Experts of a small language model: 32 cubed ReLU neurons an expert.
Below are experts of layer 10 (counted from 0) of a mixture-of-experts language model. Rows are named router (the router's row for the expert) and show model dimensions 0-79. Each number is 500 + 50 x the weight over its row's rms, rounded and kept within 0 to 999. Numbers have three digits each.
Before each expert's rows: "mostly gets" lists some tokens that are sent to it at least half of the time. This comes from a sample of Wikipedia text that the model never trained on.

# expert 210
mostly gets: " major", " international", " professional", " Major", " regular", " personal"
router:547421429558526425517428576478477550551562439424510482552561515548460533544503521475419487624575528545565599460438573519499535482474431444539508451478439492507581471411442518492417487511575569464497529588525584437530554583494432562479499467

# expert 115
mostly gets: " Bh", " Kh", " Mah", " Ram", " Moh"
router:527414481481520445473495575397542431465506536430452464564540491483545426475474463518409471496495478468601517486504441532586539533469460521546475486554515460395499583575424393502500569493450587463548492532499557598553462476544537566465495553

# expert 203
mostly gets: "|---|---|---|", " JP", "|---|---|---|---|", "|---|---|---|---|---|", "|---|---|", " From"
router:437474538493534502503459548526503441546476513535536538541448428483485470497499473545448480567529508456448456483539507432493538434526454616546574501497565580541415497574519521429458505602452475519487573475523520483584437503525490503438545562

# expert 105
mostly gets: ".0", ".8", ".1", ".7", ".2", ".6"
router:501490557440415528557552488527413535572465467452532537517473541503475516504519529525481484467434517604485622468486496476576500518585524412419512537475547489588551522465526519548528571450469430542521477489522462459567430505503402533622598467

# expert 242
mostly gets: " It", "adium", " team", "ittee", " company", " station"
router:518552491501518516373571444512415478552465508529540471493457481462496484431530517544519473530518524462375548505433395496526471433514433435470456499477522549482549543480472538513564532438481417538394462513433468419571467507490504533507440467

# expert 25
mostly gets: " es", " does", " Los", " Pres", " Jos", "os"
router:470480524444482583519528459495483542438542399501494474533502604430548576539551560480535540490461507476498456595513511566565557512488625489488419428558506555471442453470422585497459522488495542527543446549498494497425524461488482493493468492

# expert 15
mostly gets: " cont", " att", " dist", " requ", " Cont", " prot"
router:481487538431508451526464524480585448580501506504419469498466551530491562599487502473496422409512483529488545555570481469605589485542484491481547504544438513525463416497414521523483618442429497561551528552590462511566525480459398491521497492

# expert 248
mostly gets: "y.", "ed.", "ers.", "ing.", "es.", "ation."
router:530577498570471487323570537488447476487527601539538473529507478527532541495487530514496470454455420582418524481455511509564503516468575425504516489504484513501497578439502548503526442498516513510457477494515513344565470491580446517515512440

# expert 97
mostly gets: " del", " Je", " Del", " due", " Jo", " Mu"
router:442564496585536529515489508481545536481403602480607519487492519545523522530437435480572508499481509462494409491583556525511476463454523465635577507521447435494515530468558514440537555515402448484558485475457463621402578591528444419533460449

# expert 65
mostly gets: " Arch", " arch", " Ber", " Jer", " Sir", " footballer"
router:460476410402450490501491517451506456543512499527479439362482555549487507553550468484424473549558526430488521494510484522476416527549447459471488556442562420545444544502489472498515454474534513500455535545635585468511596348484449423489490427

# expert 88
mostly gets: " sol", " Pol", " vol", " val", " Val", " Hol"
router:531499596522481564532471438512427474413536538527460477511512480526496616522453466500450464490437497491488472482577533486564502561560530578466443439527585470489498496497517470511588449541430397451482495454406511519446514602540579520534515527

# expert 38
mostly gets: " three", " five", " six", " several", " four", " two"
router:452484452496511450461495505516463440580494415503456530516433475504524581583575415524565527490442535554456508502567449535487483501561473524475454571581415425501437543486531443500516497464515441448641503493496506519528553529513493463493422536

# expert 182
mostly gets: " during", " until", " During", "On", "In", "At"
router:420531518487596522555510461449535549561478403556526539573455548539568521506622482527450524458560491510429533425570407508567403446576483466538530493370464506461480523561521526483554517550500463509421450488512522484600488537516579492431539521

# expert 135
mostly gets: " Succeeded", " Preceded", " known", " able", " available", " designed"
router:497488421504509459462550479480508406515577626609548530434556496543451459441549397528517535501484487427514444559535512509467529526490504445563422513511460535435512524511521499562626510464507484596539540428501573499564440443488607534508526506

# expert 241
mostly gets: "==H", "St", " cl", "==S", "==P", "Te"
router:505518491460522508479474448502467532445432479449435490474395463504397519510558440483475577476436468491433504534510509505510589454582376447553533566485519512549385510471508396466539549575545546497538531402414569573420408515392468454453505387

# expert 59
mostly gets: " Mich", " voc", " Jac", " Kim", " ann", " Ann"
router:513521474550583509538543426413489539517514414440490557539571456524496471535479531514364434543467463515523411470535487454547406436468530463504544445504495462469435624428503586512547473567480594493579501417462469534483492463537514500595494556

# expert 148
mostly gets: " Go", " Ma", " bo", " go", " Lo", " Ha"
router:441442481487433465498540494499538496527552475562402577437488469443569469533390475465481530503496567497501478438494483549514535554437550485541500522479469513537614615466501516514541549379489505502539533436566501466577497576583513541460413564

# expert 12
mostly gets: " tr", " Tr", "r", " surv", " Gr", " Er"
router:458420517472516551463515514511473553492480501488556481525488537578498565465497559455531505525513605416408472605593461552392592466489539492559454541432534518533512433493500452519488456472489542441471529542553543496446570438502528466511484546

# expert 42
mostly gets: " =", " voc", " mult", " subject"
router:566487522579465497598495464466450501529514469564487497626484450503541532497438435526514543486500472574481527510417510510467477435542540429500437532410547533455501445520473605474463511420560416491515529416544596469449524472509417501477414365

# expert 95
mostly gets: "i-", " im", "–", " ant", "/", "_"
router:483446501554572458515553481413508635463518410523491469476584432449425504470577478515553577447518520453458500457430417445553427456433530490545493511430431528399480461518494464516464481559530515467517487499491476526496533512440532545462484487

# expert 79
mostly gets: " hon", " fav", " gam", " Don", " son", " col"
router:409442505512455512492546473460614518529428544503475511475550500475550567426499467540483494518421470456511465455490473522505439502491571531488551450619528490533484413601475494469502478449393490508591554511427611510482485481591494433465502542

# expert 94
mostly gets: " l", " er", " kn", " pl", " sp", " histor"
router:525548566476486501483643539577434505496495460413439483382401480517490520484518553441601487479532459533486601451455433484447466540465543458488495456585512442557520482550525501538592546504519536509453438523432448494557484481522471465474491488

# expert 129
mostly gets: " 18", " 17", " 19", "–18", " 13,"
router:530470502421489523529517510571477393411410500465547394580440525540496475501474505503534391454519491496489485561501507437485478540517586454442550523544522560600607475580500506453497534536554590447528456405469509556565559480423568481497567479

# expert 237
mostly gets: " char", " about", " ag", " just", " pot", " ser"
router:499494423423462551552440447425528541436441450545566499494536512482495507496542471457504463537504474460497476489532623495552463532576508569447471579469452492470474468519470544592458512491524487565579501628510548549554534404515549407529540450

# expert 18
mostly gets: " ", " —N/a", " —", "/A", " profess", " involved"
router:509556479479463470415571503579550577462537566583548488442562493512449419445422443534545447522586450455472482503527498508519625464484548477544466486476450534568476518424508523466592528408526480471437450545560412481578450536523503530508506459

# expert 136
mostly gets: " H", " L", " T", " \"H", " (H", " \"L"
router:488504516504490497407533414443537507411497537457536495384409481504562540496586517518507442541499556494572577603454460560543467513474489470543568405541491491450503573525486488531516627544524596575490543451451569532470488508428464466521571405

# expert 114
mostly gets: " com", " trad", "velop", " hous", " Com", " compet"
router:485529481527521574545494458411523450507554462532509445497472594499420480390557497483368487488503490578491495552454438523511502554441576502487544567576497473500561528553502559562474534607506515528586446460509527554554545510566407400482490489

# expert 223
mostly gets: " f", " F", "-f", " (f", " ref", " inf"
router:557561522487574474535462524464524448598497433502524578530468420564498486504379568504522509505474543501493443576548485545516532551513567533510520577455471546491595577555475512555454431566495485492570512495458446543488437488527570504458525620

# expert 16
mostly gets: " would", " may", " could", " can", " will", " To"
router:460471549560582539508583514380437556414529482499507516533554468449482566537463548544416479439457519522439515518501578493468608519387559500484467449453456522402508526429403567515523456402484467478546413516348406498438495484520511402527540455

# expert 234
mostly gets: "li", "i", "ini", " Di", " di", "ari"
router:446430465578487494505463495613504493494546559534466484393532456479576610528496493528436487390467489536542502499560495584490490450542502470540545454361514523504537519511469489411506529501532502534547538536429464479444541518555533404508415566

# expert 103
mostly gets: " Location:", " Born:", " Joseph", "angu"
router:529459491510513447554401460559566494458490535399474506469568497518523571518460592491422465435528425522423490519565414405517463474539446488511534586530506489494491427537523538493559520472488525483505529391538591436606562496574529596517481600

# expert 36
mostly gets: "51", " 1960", " 1950", "31", "43", "21"
router:429411590455536477537573445450546525517391471496473469545486558484500494545480493464508479454503464520580497508625423583385436526512433501439496490518487532411466506539527497496418390471568452577525514452494514504453496461491493489522553429

# expert 132
mostly gets: "|---|---|---|---|---|---|", "|---|---|---|", " Length", "|---|---|---|---|---|"
router:524532541447463558554488471507499485556509513606538523532540516468553486509493565542500525462512473546466549437477562491555472474441526420500536411462514503570506576457469506460549462527521499491485537506551470391559421492540391549529479512

# expert 117
mostly gets: " television", " TV", " Racing", " radio", "levision", "igital"
router:480481461567497577556572466477441408469576509538531475471617455508478498433554543378518523496562545464503524561422496485462449598484529476461532468508405554370482520543409500497443531412564479493497527588448548478544564499562546506435570591

# expert 249
mostly gets: " b", " B", " Tur", "\n "
router:582409442476416470510467446593489499439444517538499522541438508518518458428540541455554528497524497431593503536492552485497467609511462509449471539442514474546506531464535534560502503494520490507504553581627481469535509473463526515490503593

# expert 96
mostly gets: "berg", "son", " Smith", "well", "ler", "den"
router:471481474599450444433598587538482447566417539516519435472517521490449521466474542478398502468457532531419543473448476520513502455547576460523441530470594432522502451463538582353457469488472564448522531503448435404512407465605500542457614507

# expert 199
mostly gets: " dis", " (", " con", " s", " (s", " ide"
router:511416451507535436489538475532476594527612462562516541467498566407488463458512555513580427479433548488459510483483408489513562461498520391547511555400540421573493464477554547466580560503459455491568537481461470531527453523525485494490590436

# expert 90
mostly gets: " Mike", " Robert", " Richard", " David", " Chris", " George"
router:501527583560541523514474478542511385535492514494464526474545461466510523446477430494538530561410433561581540492514578543473551464567516510458490572501448449469603453500535570492454530511483471459448498431396444489535577511479451515489430566

# expert 233
mostly gets: "ić", "ov", "sk", "ko", " Jr.", "berg"
router:459479500377523412526474527494527483535491542532582534503509612407511422529472506555518520572528500526450500467569465585542548525492484424519598539521569482501497500483512557452419458423482465485604534557592533464491462578570573609527487507

# expert 146
mostly gets: " 0;", "–1;", "–0;", " 1;", " 2;", " 3;"
router:519466395557485461493500492438504505531482589468566397577439513496501464447419535535509539477477481487586552565558500478404557563491399530549523578576471388500452549419434509481484618537440470503425495536462526488574467526517453444492481448

# expert 81
mostly gets: " As", "As", " become", "Ar", " as", " because"
router:519580492419484505520487423497473546502503439535557535559474578529525554595533494512494479472446439497504507474517487432467581567494549535489435458558485458540477517461523471538545527427445476472459537467472476482485421571434502503453487515

# expert 32
mostly gets: " Canadian", "American", " European", " C", " Soviet", " American"
router:539463501542414592524502458520385529501485535514583592492488515515458492558455484514478528443506490524573571510582514585562381576461550496564472532512525500534581495492432497416407506506518462445384519481532496536519538455533438586455535592

# expert 205
mostly gets: " Christ", " Mart", "rist", "add", " Matt", "urt"
router:543499488459478513575592546521526528445527443466440552554481443454413485507457457435477495486462522465553477488472505374532463495600448446482531534477500483521472436540557529627573543557482512453495521511499562439399548442391453501472494426

# expert 93
mostly gets: "ra", " Bra", " Cro", " Gra", " ra", " tra"
router:548484546449447500534516484459440558558631457523427533527580504523532510481373512540600515476553583409451404490535540550450573395423495501448401553513525513524590527496544494408470438444460483392450462490558466500445449475490598549468426541

# expert 185
mostly gets: " wrote", " attended", " received", " joined", " led", " started"
router:482520422481557537483490387550516545474521408452510431542532458522506564486574526525499543376434599481478488542452535577551466479531493501514494514578537517543509470465576550423472493566510532423478531544430514410509556567604441568425576458

# expert 57
mostly gets: " claim", " need", " help", " report", " project", " product"
router:441577571409501513538545439445517573382550581395500473516420460520597529491491459416466496513549492535460516448572398473526436421457496529523499458534472516328582409437470487479504566462564531534561469451520465459463485445459516520550493511

# expert 23
mostly gets: " det", " adv", " bet", " Det", " circ", " inf"
router:552531471509615500564490495452502509590464465519499587558541487499431440444417592519528563470460493522478463465461454504555536499501500610528538540496441503458437488549403596520522493487452433491493467520487431471570432478446572456473488467

# expert 60
mostly gets: " Sy", " By", " Y", " Cy", " My", " cy"
router:450542508470486469544496522479547460584492490476435542436443481579432426561561469460441508359465453532473515535543534538538411555383452536502456549464514496537554513529500451512556533554417473520543529521553505501551472445489538453490508483

# expert 193
mostly gets: " Ste", " fe", " beh", " Mc", " mod", " fre"
router:387554620484537542468433537436564611513499477523512596453485531499582402561539537471549523510523559430546467489484443618582498456575526616555487498500474444478521531526498543482495477507382534482511463547485516562546473446501477499433524581

# expert 85
mostly gets: " Ol", " Mel", " Mill", " Sil", " Del", " Hel"
router:520582541458458447471552550485508542470604543424520352501497581424502511550467538501549521525448585562493503453570435454538424394517426498551418427561504446448491509518554510488525497538590505498432483432459483469486501453444582462582546449

# expert 209
mostly gets: "-p", "-P", "==P", " P", "Ch", "P"
router:528467526500480476504516491546542536412521455434534511537494418522513450625513417463550529499486452567439539542573448427413513540407476413568473554488461623354491467479546504553537521596508391537563624461531457588424550485474542477506527505

# expert 126
mostly gets: " members", "ians", " students", " areas", "ities", " players"
router:507553445554526515394603539534479427522563586575535525432491468514550597539525549477533523512464514506460362509507527521499473536455568397497447416509522486472532527537481467510567543524466480407545507475539478443456511487516497538480508475

# expert 3
mostly gets: " V", " v", " gu", " adv", "v", " inv"
router:519437508548598531493445487521512530533399507523537517484492522532509497514417574492494477607480502458569550434491474511440548504538421454488586522534490577447513406509517391478485475445518554510555521573519497625494630587396539518428521495

# expert 19
mostly gets: " action", "ination", "ization", "ration", "ation", "ension"
router:520542421569527413326536527532452527463522494524515439527525447481554481503503532510446524451360464601394535475469487450487573446434483479468569522498451470535509475454488479476498566436520568638476502587501451418617427470437456505454460507

# expert 240
mostly gets: "=", " Total:", " During", "===", "====", " Species:"
router:446461484430460546558494444487542452527525478456470405538593455503554453392528488586468459485547543520438459490534476501489548499497490506592494491477523410569523478432435515451414452457508481549536520501576570512542428424475559551496464476

# expert 143
mostly gets: " sq", " mm", "ensus", " zone", " Title", "^{2}"
router:468563466479438608557417410499445490446561490417522553568471686544538518521545493447536578419422464485511505439440494489370446439475439571484511489390429518552469443517493497463527548457454473506499406422482510545417460552518455563500509502

# expert 154
mostly gets: " #", " No.", "ategory", " list", " number", " Title"
router:458515596485534510568465519453478498473379560462452506461480454401554470452528402486533546483615588520524448455478506486459397431379475528516453436525469544473546466430444527547486452475475505457441543484450529515534522438423531558467424467

# expert 169
mostly gets: " d", " n", "-d", " (d", " \"D", " add"
router:479506493462507489578553495526488477579438494422518526464484524575473526581417490456401486654523502487498465541472515565517530442549544536427478477454524449448523486550588488476579439542441471458662547413537554516492474587429538587589528473

# expert 121
mostly gets: " where", " when", " However,", " because", " if", " while"
router:508495493479478437468397417553431533532498559555454538510386490579507494517501562402566572536493448547480473472509533438562540481463556514478475444475583576519480457502436551501438475606541502472482483413501540485582471508523467491522482520

# expert 186
mostly gets: " Sen", " Ele", " Camp", " Mont", " Amer", " Jun"
router:506541490517437487474513513594458468469489442474549518491484528462467529512499493542498604474555564525494493488507513476502463439536488485508496480573489432506552485493524486519415591518488551435553523468587496588488556415612440396426477455

# expert 164
mostly gets: " was", " is", " been", " being", " were", " are"
router:554548440564458530443648543507489482465489424479554468478508504505489473437545550373504479482434416527531465488484413544515466570488462468499427566508452466585591508501552558547454491506504577445423484565483440497532425528547481469596524399

# expert 167
mostly gets: "ments", "ions", " services", " Some", "ories", " teams"
router:467496528502531494460428503545464469480558566513483455474466490448577562470498531524556477488457497440433507513618560494496470449416523428436493492549491409411365522439463462468509486417571469541598442525539424437527515471466521487430495543

# expert 162
mostly gets: "′", " −", " 3:", " 4:", "°", " fem"
router:535582526521554521454559524483483440468549461458516465476521526487510365480452444476573454568407535407544485494455544462542483473516466495508461427469579563544525498537528418471523615519483572473524542499574447618479507492544426498530607564

# expert 46
mostly gets: " ===", " ==", " ===="
router:598565388587469526345597619584489430461483576563545476483512517501496508528550523521432425464481499496527512441501535531479461497454504466477480462523423491428563575426471505518563457487456549500503449488478402498615501486545560448475537498

# expert 235
mostly gets: " become", " as", " Ry", " As", " Haw", " Pres"
router:548501501491518578490485429518428495497515517493482416555463582486471572619535443618459422449463480540552493524496494400485500454433400499488437493557537431518568556436439520515460583515494536456481573514486468459522425542464526564444449549

# expert 9
mostly gets: " season,", "\",", "ed,", "ity,", "ies,", " however,"
router:529587444500604489434466439502457527496562607444448542488531481499470394468433516512555436440531513496462547460482404454609410433461434493393430527472528478414501505458493505433516464472476493539402468418488535501470429440470504517543439458

# expert 102
mostly gets: " gen", " Gen", " el", "Gen", " Soc", " soc"
router:495470505560534455592450487551469457454518542459502546535473508574474530606449453586461495496480446496437514444510470494446545427579448435491518489557442541456452485566549466477414415477431532473482484501442555538385454479549503502592527389

# expert 66
mostly gets: " pl", " Pl", " Atl", " Afric", "andid", " prom"
router:497460435545499460391530509534472448467530480520588507554521471506594501539496480437532464504467474563572529475511539448485424538447389545534443456486496477497545439514546541468421443576569542528546547525449504575490529499491496375541506591

# expert 52
mostly gets: " claim", " assist", " document", " meet", " mean", " fail"
router:447455534416575476516450536530608514488488616508556549550533442553530542500597462491417518441530483454517498515554511475544512497528476470566556511510565462488580455451498528421580516546490563427484482483546621515537524439571492473473533470

# expert 101
mostly gets: " he", " they", " she", " He", " They", " It"
router:526556578440487486398501566514492499525447520500483535420466432452520475450441533497441442459504487543464592460456435518497465469482453477384534560619559586574464484546516464459556558488503417566475516501471486509514420467469543526492425460

# expert 149
mostly gets: " 50", " 40", " 59", " 58", " 48", " 53"
router:552545489578484461479476469472498408526485497523463525465505568508530584590464562378422491467383504559523449484534495552467485447520564489514453504588564549449456460450431498497450532472566469430565591508455513498514518460476437535414433461

# expert 229
mostly gets: " at", " near", " At", " around", "At", " attended"
router:483452465493532531522499382376445451504398498586486577509493422424584512505587515495560486417474462525484463463499434528524539501517433490484572445521485458459571469666461504455505615512450487439439480469525491445505500459489426514421466479

# expert 163
mostly gets: " C", " c", ".00", "-c"
router:595413566505483538453566537525512515503515452469441449502460565468513544476584548507540550510433466485512523504463519507550585477491429529489573578400528479483528461449523496518439467471509472429434568526428501590563580511543510532467381582

# expert 120
mostly gets: " Racing", "urity", " research", " development", " political", " construction"
router:570516467465571520461584442503478535543573478490531417509468429524589441544496531445570565498514517591465518522514495523477515549466466478534535548475455577488396507454502521513480538405503461473432568445455467430544495517399538614456515442

# expert 118
mostly gets: " qu", " Qu", " lead", " ord", " small", " Mill"
router:476483456485566449485485461574560542518486532552489463413442418518514518522549512460490486505613480539569514466551468424566614603433487572479577478526476464377477511462529528517435492547542491489561514463452491524477502530477559470486445451

# expert 239
mostly gets: " who", " which", " This", " must", " It", " bec"
router:541540458551517468460517450496496505478492558490564492462538461460573552546423606541574445397448524533499561487461491544466567471460559486421512502460469455572477556342458507508475524465466417556467473465501517464589448448563420466515480409

# expert 155
mostly gets: " d", " elect", " ch", " t", " vict", "-d"
router:453506498532476496468605502545536510509525544477487474463442513548526575600447563537387409512471481486546482590392593553417471540529512475533506535455452444428529495501503467569527417581494466458563519574509561511522473441539487456538498510

# expert 194
mostly gets: " stat", "olog", " econom", "conom", " Academ", "ograph"
router:560501470535490521469460498482449452514545581551523505464513559475434564567471529507500462535565492464427531455477550488490533538534492447570452461507472564467523512507528461492564540586479553532587593443437538482552546409465389451439472517

# expert 74
mostly gets: " order", " region", " area", " version", " List", " name"
router:430549508512461420435439492582464510463489474470546490425473541512495586534468477540516525504511464522527508488506484475479533472457500553500477521433396501485618474446486546486574489483498476569510523482540498451481521505419463540441510487

# expert 137
mostly gets: " we", " so", " We", " reve", " dra", " me"
router:436521462536539525519436460449485502510591590586510602466500521505495433534445500455617472445457430457457440450512497516557537506581485466495480505456432567516518514440500590565561443508588486521463419569568590549468526530554451497498477495

# expert 69
mostly gets: "\".", "y.", "ation.", "ion.", "ers.", ".\""
router:551577496617462466406582528427448444519521608496570493482494460515527562482465501504468497469474458538412534483511491490584513542452566429537507485485384531473476580461501554515516435516484566494495460508578485364577480539573442456506486487

# expert 211
mostly gets: " J.", " C.", " E.", " M.", " L.", " H."
router:414532569388456436499468443547537490510478498547442469415477610469506445543616558551401483538514548503566499534522502492408439471526431500473476512472464585566492568538494549381424562483415507446441450481571471494517563471427562536575547506

# expert 72
mostly gets: " 197", " 198", " 201", " 202", " 199", " 195"
router:506509475644499544514457501522584578444499455456492461464501459415428474511563404669477499532535455507549516519516519552587478503546435452420451515454532491548481524528540486473520483617498454498466506538429419495556429490532451509520424486

# expert 130
mostly gets: " H", " K", " N", " T", " P"
router:536514463556449479436429507510511537470520554409535470413618480506556525457487435621509538503530479524546473504545545445529462434513548454535556473482520382437478530494527492538510581592480613508514531451440519595512504528470522626440522606

# expert 111
mostly gets: " market", " process", " House", " air"
router:499479553570598515494502578409404491422610516544435550546463563511458492563489481545473525478427557457486457512464483427492550446557567577521589477552482434532593447467504478576556461540478520509525428525413526464491417467442476584426466420

# expert 191
mostly gets: " points", "ctions", " games", " teams", " details", " services"
router:489618427525466514403494519505523525483559550539558452553508465568585542474454484443542513463411521447473396480492582481480437498416599475487463447572524472533490516411444520465539515502486490514498448555478483385577452457492497462489539476

# expert 116
mostly gets: " rep", " Rep", " eff", " prop", "-p", " pl"
router:477545485466576502444491577518430464515373412429460504527515416580502475483398510570568458408459462580450476532455463485488489475527534427524515498454553551553526480566463547540528451533450476614526512512490482581501490562457552463462485492

# expert 177
mostly gets: " due", "urity", " able", "–1;", "aged", "ected"
router:466453517528498486545523522507493542564529509511474436515428548463392470545495477430476484501452575496547444550590413573497420546540414503493476534527539472465393520531486457487418365434552443507494496508495545454522522522455575587477514412

# expert 166
mostly gets: " hit", "|---|---|---|", "aves"
router:428486555530505566487539485506485546515553437554474492571469549502522492583527555614514465527480457461517369543461451519490518474575488490524483443530408460470451539523489437499555500534460493581625458475462447571540482576497461558485425501

# expert 156
mostly gets: " v", " ITA", " ESP", " sister", "RA", "NG"
router:522446549502543544428519525501530491460354504505609523523531459566478577526556543444521454511530432425540536446400456476387506413480504425598497622612486554537519522407519539553503460452491614465502534570492454441453518497555499548471460538

# expert 14
mostly gets: "The", " The", " These", " the"
router:470506476630510493385458552571471531509507619374462503498487483562466519534505547475526544505507458534464477444506505455522470565518503448435560417513532492496450512422483516555439486475506539518522442473501478403552490472554492495513528453

# expert 147
mostly gets: " using", " with", " without", " received", " include", " included"
router:435547494525523570374554578521486534496519463387494487464508570542542497414555580545412552501513519557452482530486494483549496463456553505520450549503540501473502608477550388471535421483473551401461530552530515496494516584475453505536423520

# expert 24
mostly gets: " rel", " sit", " repl", " Flor", " Mor", " contin"
router:490457509505542517484486533425579521539572456409563461564549539591455453518434506467474415553522517468444467467486536588505496445587483496549518508584511484541494449565419478501522442525468472467610511591431479519484438540432466454467504505

# expert 54
mostly gets: " \"", " \"S", " '", " \"A", " \"The", " \"B"
router:451517524424519460520480507388499536425474459526464488397500534472432504463531608538468522515473590502486429546445452456499560500428521466426446491478600480484484470552502385532472485560504467457518546481609532499535544507409415526505539472

# expert 112
mostly gets: "ity,", "ist,", "ive,", "ies,", "ic,", "ers,"
router:585521408559474449468342488477481478467465457467495553468525493522447542541419505473494477489397471507551544435490514564547397444504492444422475476464525514525542491511455412484534529455436465588514507463416521447520484461422537539515503566

# expert 41
mostly gets: " t", " j", " inj", " ind", "-t", " McC"
router:450583519556532540476458505570585510381488469519471453465466493498599495508519538461419513512381451546417504555485491441414446427486477533430526581377408540484488512569500559479439571557430547403528480465536496575522399505462488497545571511

# expert 189
mostly gets: " St", " st", " line", " Line", " state"
router:514529435527516567390558507586457492508474472507486429499490519519451525482539555572427519461555508532460496445406420434497584432465477469470530540459516504566564569438480511472481600525540463413418498497445466502558521504462466582436502475

# expert 50
mostly gets: " (", " (1", " (201", " (S", " (2", " (200"
router:464447446536509495541564460493488523511557441612482480441555550489492519467614475489553429502470477504450492523504513488448487566547525385490493409425579473547473453514512448474559451497429498579574547556585503556553442560537475539552493555

# expert 13
mostly gets: " R", " D", " (R", " Rod", " involved", " (D"
router:538439448499407495520528514539486509489611563437411542423506531577425531508391538480608464559548543520535429543508583542387542444502447451586438480454530500477537478479526513483470467493453520575502565551458458549464496470473501493527423466

# expert 99
mostly gets: " large", "ependent", " original", " largest", "erous", "porary"
router:500392485498501397429521509486553497489563480415482563427472472589417469521493371507475443450450487538526602544503564505487517581573547563493430493525515577472485554490538394514458485443525605539547503514522491431530537558474485555519520545

# expert 8
mostly gets: " th", " Th", "Th", " deg", " Sch", " Ar"
router:469549450471503525528479528463531471404536389416527469433526455511513517500555587393495427475473548535484511521455532450539503497539546561432373497581524467571440571488487471588535527515485486471497527400533503557515490488480535431543554547

# expert 195
mostly gets: " who", " which", " must", "–present", " again", " reve"
router:576587531492499545375481466574462500479490567527515448533549477464496473503500583535562492457497450485507548470431498450478509433559494458394527466528574565499477577402435627551480503532492496550518485430409489426452453540516456569595464471

# expert 31
mostly gets: "-l", " Fl", " Gl", " fl", "gl", " gl"
router:514391497513378470585487486552551552418484494428451394478536427538514534446481502461531530572553561455558537471453506452505430483426493525546457551477543543393517545479479448488441432489513491489559529431489509554496475421418615457589564483

# expert 171
mostly gets: " Squ", " claim", " Air", "overn", " Off", "serv"
router:489464497415518556430484503501459461479420477527500410581522499474470542493533577435445587441637502520496532475576516452447557519523363567556622530550489518468481527437533534528468538568599452470559515463534555503486556468535494554488453565

# expert 62
mostly gets: " \"A", " 4:", " \"S", " \"T", " 2:", "):"
router:457493476424588535461525499538562426466394524474483488418482529552580540472507593550574473503520508514519391537520382497547417408620488602591458485527508513559428402543562534542545442463522523539478571493425607530464491449506499479571532568

# expert 61
mostly gets: " h", " ph", " Ph", " gu", " imp", " be"
router:487533569536542435580465522555546544455483536496515494506549490455655372540526505557505504378513420607502509484568420439583553545537461427469547553462573536400527525498469370522605534491490468563523517486421448521486526541495520527487505456

# expert 157
mostly gets: " Le", " le", " incre", " cre", " bre", " tre"
router:463493525523463497470502520511510473393527503570434527435483435410467474417511445494405508498501513559558422510496538521484512500526456482465520540484498483480427605595473369497514557507472425451390502451516588538397549465449465494490479495

# expert 47
mostly gets: " ===", " ====", "==History==", " ==", "s=="
router:601526525536543600477355510542560547519547567439507528543525493488566508543493503513504522469439498483446474443517503471492502499511615442518521558538464548450562509439528520504529552494492451526426507509474538423526465520512471581445568474